python train.py --d_model=128 --d_shared_expert=64 --normalize_top_k=true --optimizer="soap_variant" --lr=0.00472
Below are experts of layer 3 (counted from 0) of a mixture-of-experts language model. Rows are named router (the router's row for the expert), down (a neuron's output weights, with its number) and show model dimensions 0-127. Each number is 500 + 40 x the weight over its row's rms, rounded and kept within 0 to 999. Numbers have three digits each.
After each expert's rows: "comes before" lists some tokens at least twice as common just after its tokens as in all text. This comes from a sample of Wikipedia text that the model never trained on. Tokens count by the router's weight.

# expert 15
router:521489532492475515457524453459515508493540642522448526487423498441530502512462518502508516546515485498449491466523537496492460483475479578513440499532477473474466491523490547494546551546490512509425508457547520483495482484489489541429496515471499425503438469517477468524543469590552500450454445483550498528579524510479569529520447498370495452568518514430439475457512533547441537561540
down0:523504485460449478515469498509578474518512425517479505469522482477454489555551547550514541539493535522500526528520521515497508461532500419534417412487475500441563454514556528501485500523444590511498494516456505449548537555536456486563494433526467554535458494474433528466516528463535512500500427432425425458490550502418500595479499482484473608527450558490522443516511536500503524490471
down1:543528499534529497445538473464404501531471469519555464485445541468431441476527535455537468497459507513458502482483489555510507480577549510503410488504493466419504523492476525530537473396550481490547512535516535469497501507498496535540512506526433498465510544557486500608476445472506549542532569532424518460503431523486482590448470556484454526433513518460530546453440474484577551514517
down2:542469566562500525536520474528495572425485505483472505414463504466479439509420439491523522497450497582530470524443522538515506481473498566504470496536501498473504520516492435513529519503551487505541425515555510463532551537502520523614514499406537518441379477522390466538499512497512494471506499428546524508474511507543413524500503480531490480517488496507539513501481499487525413449418
down3:499553443483486479524438486433538505453496493445499522557547505556505527506541476527484595491454440513503542513486505485449549576548431427431543528526514559498562472576499485496567511451454527482519525506499496531463507455583503514511494462556452583445537464500565461459481532410513526482505508562472462531567503460428497541516520547499520501504465517473500475603446480549490472541524
comes before: " of", ",", ".", " in", "s", " was"

# expert 33
router:498543533526500511462559461577411452500535534479517527484530461493492503500513522487450411543453468438480548521470552518548503487477438490485510456584496400509480535527459515512532558477477509539521539457538508500502434427559484569496532515495412465479452502458468396511532480525540474479503486512527512493516471491478525537476473534445480519540528551397517407465446515559496557536561
down0:559537479452530508526465465527454470474554552461539604479455501525514496491473461547553529541540428511506447501515512498430488465482508490493422441513534471532469455466446511437546566543418441538526445516507567472431482463477482486541514551463497558532458487475500512527446521522455550488496489462550541527548515442523479565451494483512442435484478501535576540460513540528525415581485
down1:519527493508510595467487530422490528513443505526483506504454447516517427519501455485442507489532531531523495495424497585590393457449471559583502509468544483461495526483528532580471466499509435511469483516490532620529492555451471468465452485460523489435474444515432502458482494506504439531544477510557489453483521563524540519472519462445538474495501446487519554473512505437472506428506
down2:417458538525499566477464490549482513541498454551534457484522519510503458529524495523534513522540450539531531435490503534469464408456492510543500530481475468440433520478412535496540464561503514457552473500456543558510473468477562459469597581499473485565573452477502522482536458446503459549434484478569503527490500525564533535467467490473529529486448459549420548464487530477515404493533
down3:489462476550527412545540547448519501455553483496484503565548507524537461501524564452411599437517512541540428485429538534517487560534544484518500556503490477448493433530518512513569488441541568504484519544438484502521544530542529466513500495479513481494463482532545475504445525461490471518474458505459540514515494554471533473460565479431458477568522538522500582471545499551455529424585
comes before: " ", "1", "0", "′", "200", "3"

# expert 6
router:485489504486479524458486483541498460462438535533493553497521502473477459513493512515476433528468466494403521462523543561550394458482458529510514471547472474471515489496480465537548561596532482496471561467479517501522429481476466489501511564525471415592503482487492485547497551504493485498411526545512561475523524431442558498432448447409572507550482497441543478467523517548443547468535
down0:574474479524556582433523519546499538477477539502487528413452617494524462569505476512460409540507505449461489535514489545563441535501444553525479537509492445457535561474515480514454537538526481520517466527461601516566479448508562465544446500528470480470417505506486499555520525526535484479487466538496544525496542477416480522497439540507498498535524551533533523483443462541483464481570
down1:599391458434445491525523532448471466485540473521464545474509428514467561496458489546511471473440565523588481466537483523489476520513518500466403511528479536574480469517490582512481510461505464527549506474515479520506559498603530505467492518386492530484521506593493531463524539550467555528464506478580469438483494475478472526477494465518445462538533504466439546490500465480475494531494
down2:542508513510415484509509526425505481437539465510561460536456580486503473484515448520583463601512539510481540516430463548554523514512510497547512544541530571510500422549518536471559544492503462503478511432545497554501545436504537490512488531546444501443513497542484466458486524433549487526471446499463510503521459570462503515536573500450460480507616418435451473480500470492505499513543
down3:455466479529498465501536469542470486494511528525468546460480564500546555557479562497496538566466533550495565464538511460411437536541525548515412553505514417520543505452451594476496528509540497525529513453440514469489558448527520567577582556522530538486527453491522459483483530465512459528450518529500516439436520562499468502483577557509485514548503522438485538506460512429443504500536
comes before: " by", " in", " to", " the", " as", " on"

# expert 28
router:502491532433412529495517480523485443472484570492538457429462479466532458520476513508504511499537450502480590499521639545546465465484455521457483460511586487473548467522498480485536484483575490528552487487531500507457436448526464502496518593406505494505478482505520457555524529498534473455504517596527497489495519529534521488439458463469566478542492528505490389487439534497435522514553
down0:484515499495495413519512499604457510482464449483474490465491478570437567508568483505493507463524526474492517514473497503493487546465464509569592438517486518468506466497566523475448492527602506559451509494439478481508534526403484505451485521608566499541549517526445442499449552511440516455468499513463487581550521547505459489506505428533499586543528527500506487526503479580544499531469
down1:471461533536577489487458467491529547479445409496471530491456489512568496554522469461508470596489499567544518425518526566517447516483534480563509455529485572472543489498527545538506471448467504495527578517560529512486545502454485520555434467452553517511576496463519485571544458490496507522569527496491424525514516542531440517454550467472477480505543507564616552542527479489534557485486
down2:498504591551579522505460476525459510465572503523444519489494519461547515388514528535510448528439469505488441523511579523540523522442476521497541530493497475538519473471499459515538465498459471529556441600532432501549501433516548518491493465520467452493479482597522490570440482484498530494506486548502446458496595444483537451576535470527470543497447526507492450523514441469501541533569
down3:504462406530462528472479491542484439482520535493427529548561496491509497484453570553500436483510456443433512564472551572434527530546552517452504521488522530446476461506485512438534513505501388421476489484468469568500525556514496523467470516451511498508560581546404522465474512586465493545512503511506461503456462432546480501474452490517492523519481461502481522519503555500507603482552
comes before: "|", "==", "===", "The", "-", "In"

# expert 2
router:494479516470528527483506525503408450515492521528464626432502462423494463469444516472440473523477461457456571511521563503518449496470439515456469458563474503458480514512420479546493592502506495474470519466462529545488447423500493470443521499490513440572483473449447455518499540493530434525458511547507505466544497444478538563492445451514497491577512558496509522497460538541499522487608
down0:508487516560494501459564569529569486461467527492507568536577493520482503458473464492503461564425494496512531500551535484459508544401512495522476422488482529458437487441524500474514476505510464404522475522474477516508448434499560517472490532503515443476477502469497454470610513564395513479519478456468497472543480586483505515524531492476555530454487482567533526467429452435477539492580
down1:468500517520488574524555455492521492550501497504482440524459516491479516537504448468579524541392504439519471455471452496554452568549486509540498510508481473520485452559555482507524547411522498492577498536520497518442559540525514606579548527494439502436451524537481543512496469487550552485494513507516530528460461546512483491448566502385577516518504530493452470450516460498518445529561
down2:513533426490474483479481451559540431532455490474464511452519517499510515519484502525513433433540482500546457500488479566457522462441541488545482513493479565467550535526507438600450445505565587516570493514539519441503521510585440530518473516476524540555452548484544492446464482517537466445466489461513530545411427478474568448504415485498507510479551533482468499517496513528396532505501
down3:501495460562483442535459559518496536522475524408548544484526504438568429437490465509511535455494484526527470549523468474485500555498515545492576476554438550494486503508510540510513508510495487498429446457436457501517461464624541446482481572495475491492494515481438468472510480487510508468478451483555408517465550561482520471499523516535517483473542536538555449627486432496529446533451
comes before: " the", " a", " his", " an", " their", " its"

# expert 17
router:506508568484443554399534481526493461471487537543512581470422461437544481460512504493477523480497481500477542534529541531526448501479428540457477515631564436436472570506536470563616501520470500477519541423552514460510500488501487501509494550523497480530469481472442465528477524512537504509507494543531501461548545456507543542507449417413493448513479508459462476503439501538506519543505
down0:543535481582505517459487517508549590460522517531494523461502473471522527476445495467499514500544502471477487480486484468545521522421512581448540505461496539524526420520457556514455515429508478511525467499556457511409484491488487460422567365508483502474468537543509526515483481568438471492542458541583562536516522492572459506522439406498493408540487519479517495455474499525505446506486
down1:470537467491464440437500470509604552525498480490491530475497492476606598528514556455450524591470517526445415477541459463494506443513431492419530480506481488526536479493562549522507520479480514482407496501534531422485535430542506504495540467536522532489456547454496489492517510511481526530507512513407508481524517472480482492484547488491464516570465498476503528535546545610542482473587
down2:475571579501472576464493488518517487493493556432501590441454481519518521527484508530477455512534504489529544499552485499434452489496525494544500525458480417352529447491459514441555460476554537496503534504489407500510541551454540463537505497571492411467526537546477505483492504471528518532559478560420482542500532508508470473489527503557558495506472479469483461430474444470487453544551
down3:457541569545434380592538467506530500426444540448497527479464477516514553453520509486474464485458471382510515494506525544515491407525457434479493489469473496526538536549458520495511481465475507489578509522585466552498462515467477488543495483567494476557522555472486439493506426506483467488452542479479546545494460422482522504559498503563451489551479471480491473494476478498539413478468
comes before: " |", ")", "C", "E", "A", "S"

# expert 54
router:521504567488446529436530560504501441462566545455553502466404537498504503564516513534480498513498482451489574484505624557532486508470420525478447496515494489505534553523491503508506517533476515524502488436535509494504469485469445476456490578449495473508419477516458448538599509476572442461466559518550474495571445474469530517468461458438481471503474592467469486508436524517528526518545
down0:481506505478514425479475548559529537521526446494541495552416523520528519572466553539557475479528504490476524518459605464466450536468454444478473483477557529547557551492547487487456559508527487496485503469465409586573466411455465519517553497462479506481506517411564545537452430468488559483446507516512457447481499453525502502466458537511433549470547526454492478537519452467462529496485
down1:520456490415501494591517485486563445477429481472483507548525551453502497441425476440525459534488476549590501563474458526483421526493455528489548493474442522560464470559461512534431465504497500472470518596456440506494461482497519487517465491577497520529483570504563536510532491494508567508478501469499527493575461505468524416554498464490444520568484496451550525513515472512524563504414
down2:515510605547491518490502436490563520438555484572483442425504497501460557478550520491406468442509472490461564518510543466440519480517471450564439483530563559532531447536507424561554510524481501474541439493500478456544473460445515505471506460510526472502473459488458534553516472520526395519520524559513442478501539495556520542504549518441467483536506509484476429498577458554513476534525
down3:488506443506488548519493573510451499572480520526497504481384474524519557459463494490520487515578504485533434518481533480426427461500434497474490507564528455525474546488539565487421516511495443447513502507521507566538518485587470543448474521528524452556555430482484547490486482533513416515509503476530460447520499478536500561451503491445498514450507598549601521488477468556524562481493
comes before: " The", " He", " In", "==", " It", "The"

# expert 20
router:427472512475458541485501444469461432434479617493505560482475465482541468484502568537482481566506458451470470477605491514560440447449469550536485479574466482465516506523546548516573602517533519452449469472534449512489491488500459496491527526518457494522468463489527510527499518515507458499436491518573541480534519508535573497520466471418527467495547547435513442461504531526448556502553
down0:527529506528450545538493504481480507566524409443494474506442528476441469467495477431474476578515468505479536481528477493595496464492494447481537528484522519505449398548396477531500526556474438415559518437525474465558511582511519501457545534467516438462475397468489453454488520476490543521496491485591535506524494493419533522554481510455466486537503540499473514496507459553489516445525
down1:469426588517508476507476517466488478507568461537502496530500522516455559566586512504480531415481492491518502444488412498577521500606474546484495514535529533447607399550500493500449472534528492539417501480504462539507511519444518492458567504490512453452531456450506504521514491447495564524498577473508509533516491466509531440471459525496420494523421479533463532488534519536550543489465
down2:434548438510460529491531469505511460534513400492529445546497546407458438535474487497478476532516548499409485476535420509469532463499534488485508476533506553510441441515452402436552527512496453583462508501520520543503423499486406522471628509461525494508581545494525539482473551464489478549476482479523510534508497471441560476449501491501558506477525452493482508516491468458501490519546
down3:405478464571511516449529573478569508472520520533444476534488446459423533577476532502541444492517438479481484504525509519455488493503453470555461421485607505484514536507545498538438497511439582536511518493479534470520558465553536476522442411506558517487549494558493469545486518488533549455491509546493497515506502435443494519536507455577497466388480499492472535474496491528459440494456
comes before: " of", "s", "==\n", "ing", "ed", " in"

# expert 32
router:460474519473436521462516481558490444487422503576501524459500467443479442484464509515493445510500469480492482524522527559543419441417472545549473430535471426455507534494465544491514532551517491552496525417465547503510440480524469462519480535519485434567492447515481486528529522568552441487335498534493558524507520485469541513433449513472525469512524525480499531460503532565503542495497
down0:578439477479473485540516538544463537492472533451556495453563576490549499475407503511496572537517524475505478485567478552489510488516474501468510465564446530546519600523503566502478471497591418457512505526414494531467510452516556490512456475457516504493498492547524472456495504510507542473488470473484493472542511502550457582528441482589493476545462421533570477533493529498413474449447
down1:467471482501573502492528522469502527527508407479459511455564491501513463516462470498508541447439524509510507496471510521437498565438464471547489509478453491516578468517516429461516507488478519492560511401569546502496437476551499544506570466486474599464520499465542422496498457563508544516455495477499582514485476431480493518494540439453570576564527512497515445545488508499557489523615
down2:521518547543489507471522544483466529559467515546483441528474524547459436442452537494514498423538497530527530536514555458460520471441506540524440499496454419446505530506482559524443499533542499540560458545576467482461453464392463523487449559512532496519491499510534527537512557489543524446528464498533574466514480488494468505513507510511512522471508541447496458487573593527461496528350
down3:476579513507538576513449539484436548545511497558587512493439534549597552484490497497528490455526482520515606501525470569476526561540480487416494462475478553545498561552458480469512479497431484439459577434455488513501485441510539572462546522479494444460484517459494479451439480519521500475500534526530508478477414491512521521480476441543517531462480417522503491503476513430480444481521
comes before: " to", " of", ",", " in", " by", " and"

# expert 52
router:550485517516507504476524501546475490471483523514490507470443454517586461506504559521523446512532504482448502527494556551562487509467454570519424450526493464492506489468474534510517527602479537483502523430470536488506477478480451517501508516510461471468425451514427524547486510535573514511379493542550544513548418494521514587461425524485531381537565550518483532518491564559482480554499
down0:493493476501484577530535443522450518542494479499542497497452501462439569444502531551465469502538482532560598480555475579430469554447507578504536446521512563535582450538531489553506549461497499464531506576422514551535488475534537495464469494473534495505507574456468474520526445572545444502502535517455537542464522484468495519529512528544570495493534549577582522498521448487525537480469
down1:417502516581469502485466421549477493511456528549512541459528462518499457491441526538466497513510511546439544531541526494523466445465527486463520465565516441445458524508540433452522524470518496484507496561541467491520553573511496424472461536456514538507528405486496460537506466499456462472506480460488511530447582499479503492474469469531478561571493388445550435468460519431495487397514
down2:489545527467467505568502503421548521495501541487562499475480515474466565475486453457505415488410458515458499474586509513502464524501515411565483481493468448434450530534507494497495510447521527548499487526505531541505489490506526520495525527519532549510596480534493521517554444482492480489420492420454484553556463534418533470537495484410558551514511468443581450469421459487468547459550
down3:455504513487475566523499530564442464497538451518530458478488456475503504486435477454506532486489479490481493414463529474499518496486504500456575549489449429481530517525473469424511483607517451531553564523485495540526601461588430512549486456408501556440513487524493496554515542472457549581486525489477488452516466549548469567520506440427487496479455522509518476488502434505537508479584
comes before: ",", " (", " |", "\n", "'s", " and"

# expert 5
router:533461524460488507450518461499455505471430572520516530410468475454571467521464508491429471492514469479456504495537515495557476502401481521491503456515507500487556510532470487544559536501493506506533541501523496502488475435577448479484518514459514407508433437529507450599541559526580543453478454558503496485525443512500543488489475539395462433561498576495489414504495519484475517525559
down0:476456507585484582447494497574529544493469604559462499485550552511480480511502538496398517550484587547540471442539458478519502467500462516577540556498519464472481486404524461555492509451515538538499560531477599483519523526536468475519506440516488481525520511487520454494573469493525490507530426498480514444473504490559473435524527501534580475519503536454523450520498467476419454513481
down1:465492461576509562503475525520489520520417451511495495523494457510548470520539491495470477501502495535404584478504536471527434587476485480560527502479507526565474480510482505501467427532503514407529522559501503443410516532530490487581561531431547488523517447510408460508445498495558453491567525516637506478484470544490504562524514464569475491452523466491484507458488518451533487492516
down2:489537462496448401479492508450495495513477411458478519479471530485471481484547450506506584533520549416514535532536503499458548479501484507525473566489486444481540576493519458478476455564497530559453476457512487468529509518467561482497531495568436397498448543447537463566577452463534498531504458440484419528526474490508507424461451433490461448476457443464500536442545489553498501471489
down3:474517528558543533506529494467539532509463482500523580497545458516481445502483528465458473460546433492528535497566480458526498588547435476448539532472481489506511481536488509485455495554536428496522456572554507484463504566584472516462463417467465475535541514459430516406516469504447498544523518467571489568499501495412467480575462499534554504535515563533577545481550476556502498445517
comes before: "-", "|", " ", "==", "The", "==="

# expert 1
router:508449516484507520431522450528527486474493515563488530460457447446525408528448509531520474543493487518423517568483539537516467440460450566482485479558493479483496511483540580509560531577447483461487520482489495503540482507499474515476556498487530478536390493503413508515533571561551487504456536556532553508550454460527544563497455503445545426542524507507469539473463565589455530547493
down0:470501468485537525513493499468520422515524554463536552521499547497447593484445506518546507492479539490537447501433477433519530536527472462550437519480481525514484468426449494511479476428465442564491508488543502528389507533430529480492509499553514549491561528495538504470497442477472522590548407506541506522480475449568488498547482540517513501396514574513487526540532457536476434418521
down1:548513483478527568522520634528501527493480512527579508441585515460522524433490460511520471438558552475529536453517498571458512516442498561487446443461498551526481482486532513601527494489482471457561468501459504518414447451481450524455450507446461480525480542537506519459507530497493546552450520510514521535515553467551514504494462505532450480524528587588462504546491489496536556560478
down2:526468486393489516466487608502484509514512527428506558494441560512571567541513488502549529472541510514529525541505582488481543551510548542484507510468594539465540520524524464493471512510453521504608516525450549510506459503510483535519488449552465540517554543470544537453428502579493435416539503478485475525495488491510483487510546494568533480529490610536529538545453512536470460460479
down3:470429490497522546495476490564472516517417468530447538490535459502487475510506520456507543445530460484532485525435557523493517496424504509514490447505562477506449567479535547554440438491518569527536509487480540549479557493500532539492470435517570451466501497499492500452488470575489534575467381483483586502467451535574540528494521495513480531521506588550442462454578548499505477544436
comes before: " |", ",", "\n", " (", "ia", ";"

# expert 58
router:530532522480492541450541470531470484412522533549469528466458472449517469506457519456447488529493471496478492529517550581561471512464410535483458441511493428529506490511501550491536526529502498471520489511516522472537449472480455552473466555498447438514439421518436434545492513493533451416447468512502574556560411470495516531474450530434543441532468512450494497506486593545465510497578
down0:516502479503469446498504451519496541516568534464500464481467438466489395488555539485546583493437568480485478495467515464511459500465501496461446480533507474519450488559527486466565481499462553478526459525554521502540541492505487467463534479560461528458463455482485462574543483496494500461498575397496491544549504516588464446491587462470527477571436437470519488413505454518564518430538
down1:479512423499459540525522546538561473485549458505437439528486455452493462486451509429510454542497505516447473497453494498532511448513480459464398485495429631489497492488499488491520529480457501491489502494546421466476491478427437493453498416484439501498522525440511487479553567455458541566532467454507472509474506519522487420514509467441593503531487496473402538486474473474483558445491
down2:591474488542489504509458426496493566495444533487453450503548527475536455478479504483454498540448511469467516510502490526444435419542487487504510450436481510453481500453510503478444544522539475514516516558505510480466502495562588490490447499511492519614468517493575464603438453550509536549462466537518439521474505519544482606502503479498495473563534510538539536506539506431520508615491
down3:451505560477571502407508504512533476542505505569480498427506483505431473459451517605470492550481424460602529562556542504467489499473452499518484534448472508565434495523490527452442497449539499526492508448485503533483490474424454507501470514510572496478483486507524511507457541496461558464428491517477534504472479478511549482468480499530553483542539453466506409401535506454504535551412
comes before: " ", " |\n", "1", "2", "3", "0"

# expert 11
router:508502595485480562510486496459478490445509494533528596509461497514589433473488510558471507598475462511543522496501523483508499465441496501527464462508504404517493495511451501517529496549488456517476562541495488529544461510502493618486471532477497407515476444458465494520504521499541510474435508557519507456567525492440514558479445573511552476582522532425476449509449560531421479545515
down0:495544495441553540455531504448456489447540538519527505550550580446514453413497514525502469489466474459439414522449433501476520367507471499499513515449498477567479554526542519481520548546445490479479526451493566485472447492507453494512503512572432486431544508472547523511468589516419511541560452505545572500505418487437534500504526461523511501518540507490484507486490482458544491473466
down1:412523470503420457472494458467510514584504504525501489472477453539525472551586497498561550442544540503522514512558525598564466503508492451525518446528543503522516484521457495508481489485462507505563499505541509439536535517532459539464440483578487515561486526525456448503534553536483449511470449482509476520602524498534561551547499598502438486498491505545574510527541533472415562462459
down2:571435473491447534523443586490491441524489436525498464517487527538519521438540421459444461533495410569527540542558518518486485516462439489443441472556473459526518530513515472610456476498476531515483443511469536549488518458557496539474509511490537464533488483482557536480447482439471536524487553587475511496530539510473465509509525462612526469533562544497492453458433498548531508518478
down3:502489509527542558461521551407555445520509496493524499501526493473501523513515516520503413528531539520557544516557543526466483510517413496571380517471465536562450481491521574487546471528500471522502522483525409537480491523549491510465464516507551472445448435558526437446501464479461513555461429511490534463581479549512605433486481427521462476451567482468463535503496497508502478515502
comes before: " was", " is", " the", " he", " of", " had"

# expert 51
router:505496524460458516497513456529449481465463499548532508478451462444533488503418513517451455496468462475457524489525525509525429464479411552471478470514489407497555500536510497563512515587517565503475530501503478524514427458474458502527490510522471373534505494477444465490501532444528477443420506566510542492526489470430499600466470523493544497615548513481520448482487573566463532505521
down0:614454515483483552560530545476515447447523503519483523437466455496533498446521472460488525522554524549525450476498507435486529439465591523431503491535478505476485493506500513517476538489430497516558490537529436518481502460447457489511548520447493528467524503513435600543472510516479568564516501518621503547533537494443498456517476449540469495460552470547423512457428439480509479556537
down1:498550480494510496545482564419561505518441489467500515488509525559497474484497500526488490544392489510547493488516566520525536432545545457458508491466473548537484469414543563477480539464505562539515517491533395471548456494448466528556534508496512489520493499444509498532536537522512553433432455483525531406520519490512431394456504433523450513531461427478518507460476561439545484468515
down2:457481513502494386494432579512603544480512477472516544477509422432481555473553500485427500456511484503506516496554491516491545462516521481432498410541425520473511486463448529526528490438514465538532493542552491469428517496541465473538562455478556504549446505518521480557590421532470498497498561439400539517525562488529526537498469530526524474524532523456512492511492491504491540447482
down3:510498526508495536478437531484467459555597535471462505475526449458521549466548532490552536458470512499540500506573445496415550516470517517531468521531476507476480529476475450410549503398511422439499470505415433519463514517440553582493501537484504474419455573548478483469532448509482500455509549461480523541486506512585518443427529584468510486507507529493458503491475521515518432516483
comes before: " the", " a", " to", " be", " been", " in"

# expert 46
router:503539486512467529448523483500471452488458537515492586487383525486580410522462543506446492605504491478493552568559514544555460430475434501550471460556510464468477451564498505564516475520462519539482478451517463542504464493501449540479534564467540480509445517473471441494494493511559477507443550488547516502530435515492567524492471548509468475544487555440460504485474520486457594536531
down0:578510480482440485582564455531493513558489464542395490537516510513459477502567534523408534551473466524477488449531526508524459443515485499498534496502462517515548488478533491551529503477489507521476461509487474482530467558427492559578421474527519528524493486541535519533476513401505476489476462443536462537553488464431460521523484518521455493538507593432423446542492511551480479408433
down1:518498563558438445490599434489455418459455481493464493550444500492487549581503520514506493543521475538481440493449496464536442432536511470498460465521471522455610474526547484510503476519484492475461506502521495528538575572483531426513512560495440470525498470456490419433479530449461478450521435500535473415502525480506490473520529527529422498490492491513460502504554541479478493591437
down2:480529493487483488471483519588522521504567493521553504513529512502467517519531493519473474437481463511465495514538564482462398489500506464600588422443530548526561460555408449559474579490478521477519514464559429484472516485547490509444464488517501530492529520522552496540467541554535452506492531537556534499510460473425498494509512502479484446513614528597541474530470534571513535484532
down3:523411480481519443521527474551525537508551560530475555513526505514550429494460507474499464463532442483483583522568508531555492448514436544411563523515470501546518420536520511565440533482513510486472412527457514466542540468461431580510487542444490467527448573411496500547484517549562511514525493496516517462423469483535514508555493480530499515437519553447530452544477508506467538473513
comes before: ",", "–", " |", ")\n", ")", "),"

# expert 18
router:516444491502492531497494453530449522421479508508511528442471467499530498557481485459529482524507474518448543530520558550526460509440455553546445434530451444520485504510520520496516523553478507502544565410511586525465460482536483611454511478525465479488488472540443508517512511515518491447422515500537539486515490480552580519421452464464544411520560598523506510496438558539408495512529
down0:511548468514468485490482557511584489525436517473487508500555464517497523493535486500429429485529537440518555476452459575479511553482462521481572532523531541460516471438542470567428466502555527424503482496441413484524485498456530495495587501519513499497391529433449483513499499511513500522562493572503535519476459544475444504487442481547551535570514526436574547473521491480455571464466
down1:433525521446464550510494544436514498556462492504456466488526509474501483501415492468487455526495504494535488479510491525482442539516605499511515504462511467461536511539448416464569515458480487531465443486515492519425479484531508460454497500498528546541472454467415510590470591475400489503467558517451525463453424498458525505577470531465406500492490478498436431453553521481571501522527
down2:461476503401496478523554508502538464492520512450519514479497464465543477498437522540590477489482487592470504485448556562524467467428536455513537440475511536496466421539512475434456495513510513448502469503589539544459532424485458551469521525486447524518524547574547464520501449507503465435527517511501407547500530538517545520477550419512488589520509507483522462467501590450498524555472
down3:502479460442424500485477423487524534500453479425540549535486596516547496478463559450517443469522497393535525537431498485524530532479445470488517504525506530482495553485518503498597466458500453492573488457490508509481457444572520499498547519508476440450456504493525527494553482465474511545456496489538457533389485471496518440508500518459549496471521495515486500524345488496481557531551
comes before: "\n", ",", " (", "o", "a", "i"

# expert 47
router:569476484512475605494542454549506456462459504533497537524463467504526496522451507495472499518497461432472527531482465519502397519436428522505440509561543455479532543531484522536521538518540470488486539457523484560494431466503468586484482543438460490499495422492448393552501496463517509471476502552616490520565480494425531548457423483476542468562499498450454503523463519491482510502553
down0:459549514610452547462524451479486530492455488408472568497475522520506482526469501500495488503592444413496499505444524494471511492521562524553576531486570500524529571473565426510572475491489523512458448519530586516538522556476475471540479466521463512538504407493559464500465473494457491512522514544571434551469500521548516455529503454492572523497510510580492505460519530517456481435476
down1:476550461530440525506434486502546499488533472509452490486487391428511509492551448512439449585502458421497529526471508513457467441546552490521505515460528519512510500461468542553507574500561534498515473488521460519527466576502489487502499428456530453515450453540483451518393528440479529470515452504491547505552550514420537536491475567480451448529450462452534562527441474569523507478544
down2:557433533574527498492533454546500487495470507521489473539506563565486559531540491506533495409479478474508456527546425525542538419480472467440498487583518505511548507560494522600468516445507521507458476515545495467478521504534538499528402439496487474460424521489545573462513443526470536481503500517494507494417487506514427456471593477493479513529457447576527485538497478556559510453556
down3:514530545440494523502493505444498451489525531462502512494432541548444475519531497506522550472536494443508426532466545433496399434548501551493511529428513488475490501556454458515481527501418454545596483502424523474501532427509615519555514553512459431546461530537573541552501459506517471514503477506572544508508568527478518503441504536486486420489516467466500473486486510526535465572472
comes before: " a", " and", " the", " was", " an", " is"

# expert 40
router:484401530464490518444554466541454471490500530525473580425487467435516474510458534477473520539513454431493519491522546488487460537458495518484467453525482472519454534487435533540534531514504505496526550468446489516448460407530476516464527523525495435573458399456432427541503529541516410463492506571500488466547487442484570531462476455522525477591514503503474495549476537530468509547570
down0:541526531517503468552455518464463474470544459472555418482507446514504488471461557428552532523496506517470490509482554500463500415593458504504525526536512488481472507565509506516583557552451572448537480549485489512495478556497495490486507520524487537457503561441471530533523430434486440464446523475498488512534432535470556554407457500411531559531598521450457473520496488547487544544519
down1:585530487519491514561444436529453531494502478462416504497576524472482422477505432470498483473447518466447466524529481504548470407506423494491468526581521460466442538461549536482494490507508515494532444555543481454551552556448508534521442410411482553519503455535474466514418534489544476568515508493476555480509509481476447510459517484457495489454543541447507530460466453526506544487440
down2:465481516516471504504545515448483522535572573479488568472442579566514440476567533465397443485495496458518476540515506491515493520515470461476491514480470515483554534574468571491493471494531544510548480475567556526534545530436549458418491500461489471492560507510510518564493545518425539542534499534397495502563526539489493536468462563557528500503602470489492553474476540434492458519461
down3:533511379490477469451469525548463550430465456374442480465529531517562527537529489493450489517483564515507505514470415484560495479516501613532437453483517438516486439517464542560498485516484464467480489475563506433537500482449445561445554542510528436505480521475477533513557525477493506487449390514498427491512512508451494536512458549528523492488500497553487494462481478485479454503483
comes before: " the", " a", " his", " B", " L", " be"

# expert 63
router:540551522504459539484530454555476359536534547580499564449498540475509438487503489447454399566503517533463521524487563506552427504415519520513505468541479478490499490577461521526544562547497430502494543506495542549512449503504525463465576544487453494515507478490504443512516549514563443474475498530540527511535494469527591529533475494474494461497534566468522418509501547480504499490552
down0:506491482495498511463522511494429571432569435589472535526499529491515503553521525477464516455469417460469485462491528518501528441475466464470537479550516583503508573521482560487518566479468467460526486454545614559550431457506525425469445549466492498496482504446549418483510501446458567527477546459478469520450458408489430500473484511514527503540507510529500439514479505508530444456533
down1:512531523509451485535427551477489518521514414520523464472499480556500565479560478532444487502483498510472516516537561505515533525435481513591469542474449501556504449517427490503457475513437461559527513505541473498464443483548509484540549525515461507454572530475507484560434576511638475525431551496448506512538487460512518440529510521555548473484523492580495498517557432447579483489542
down2:472473464540523486577498498487492483498474527547554495534498568496537564441459512511514499414520446506449516432521468507502492516512487470495535503459534550507513449498591416479446457564446433473526435480468473487500536445529489482494550514539575502533484452530558533466504493555461447516497454485463523471507538518469415515505395509606519543449462441475492516511524565464540461463417
down3:515556479484532523522526478478477433511482475487516445563501510506504477453512450501488557538533454431570453488505497463454533621505516480502533518414500452455501515484502489425545446506543488452522521513464466490537583546485386493480510412504548503498532466466490436478596543544494503460584507559491496522518554512507532512505472468447473434504449490521497537533581529501504512589547
comes before: ":", "-", "\n", "=", " •", " Born"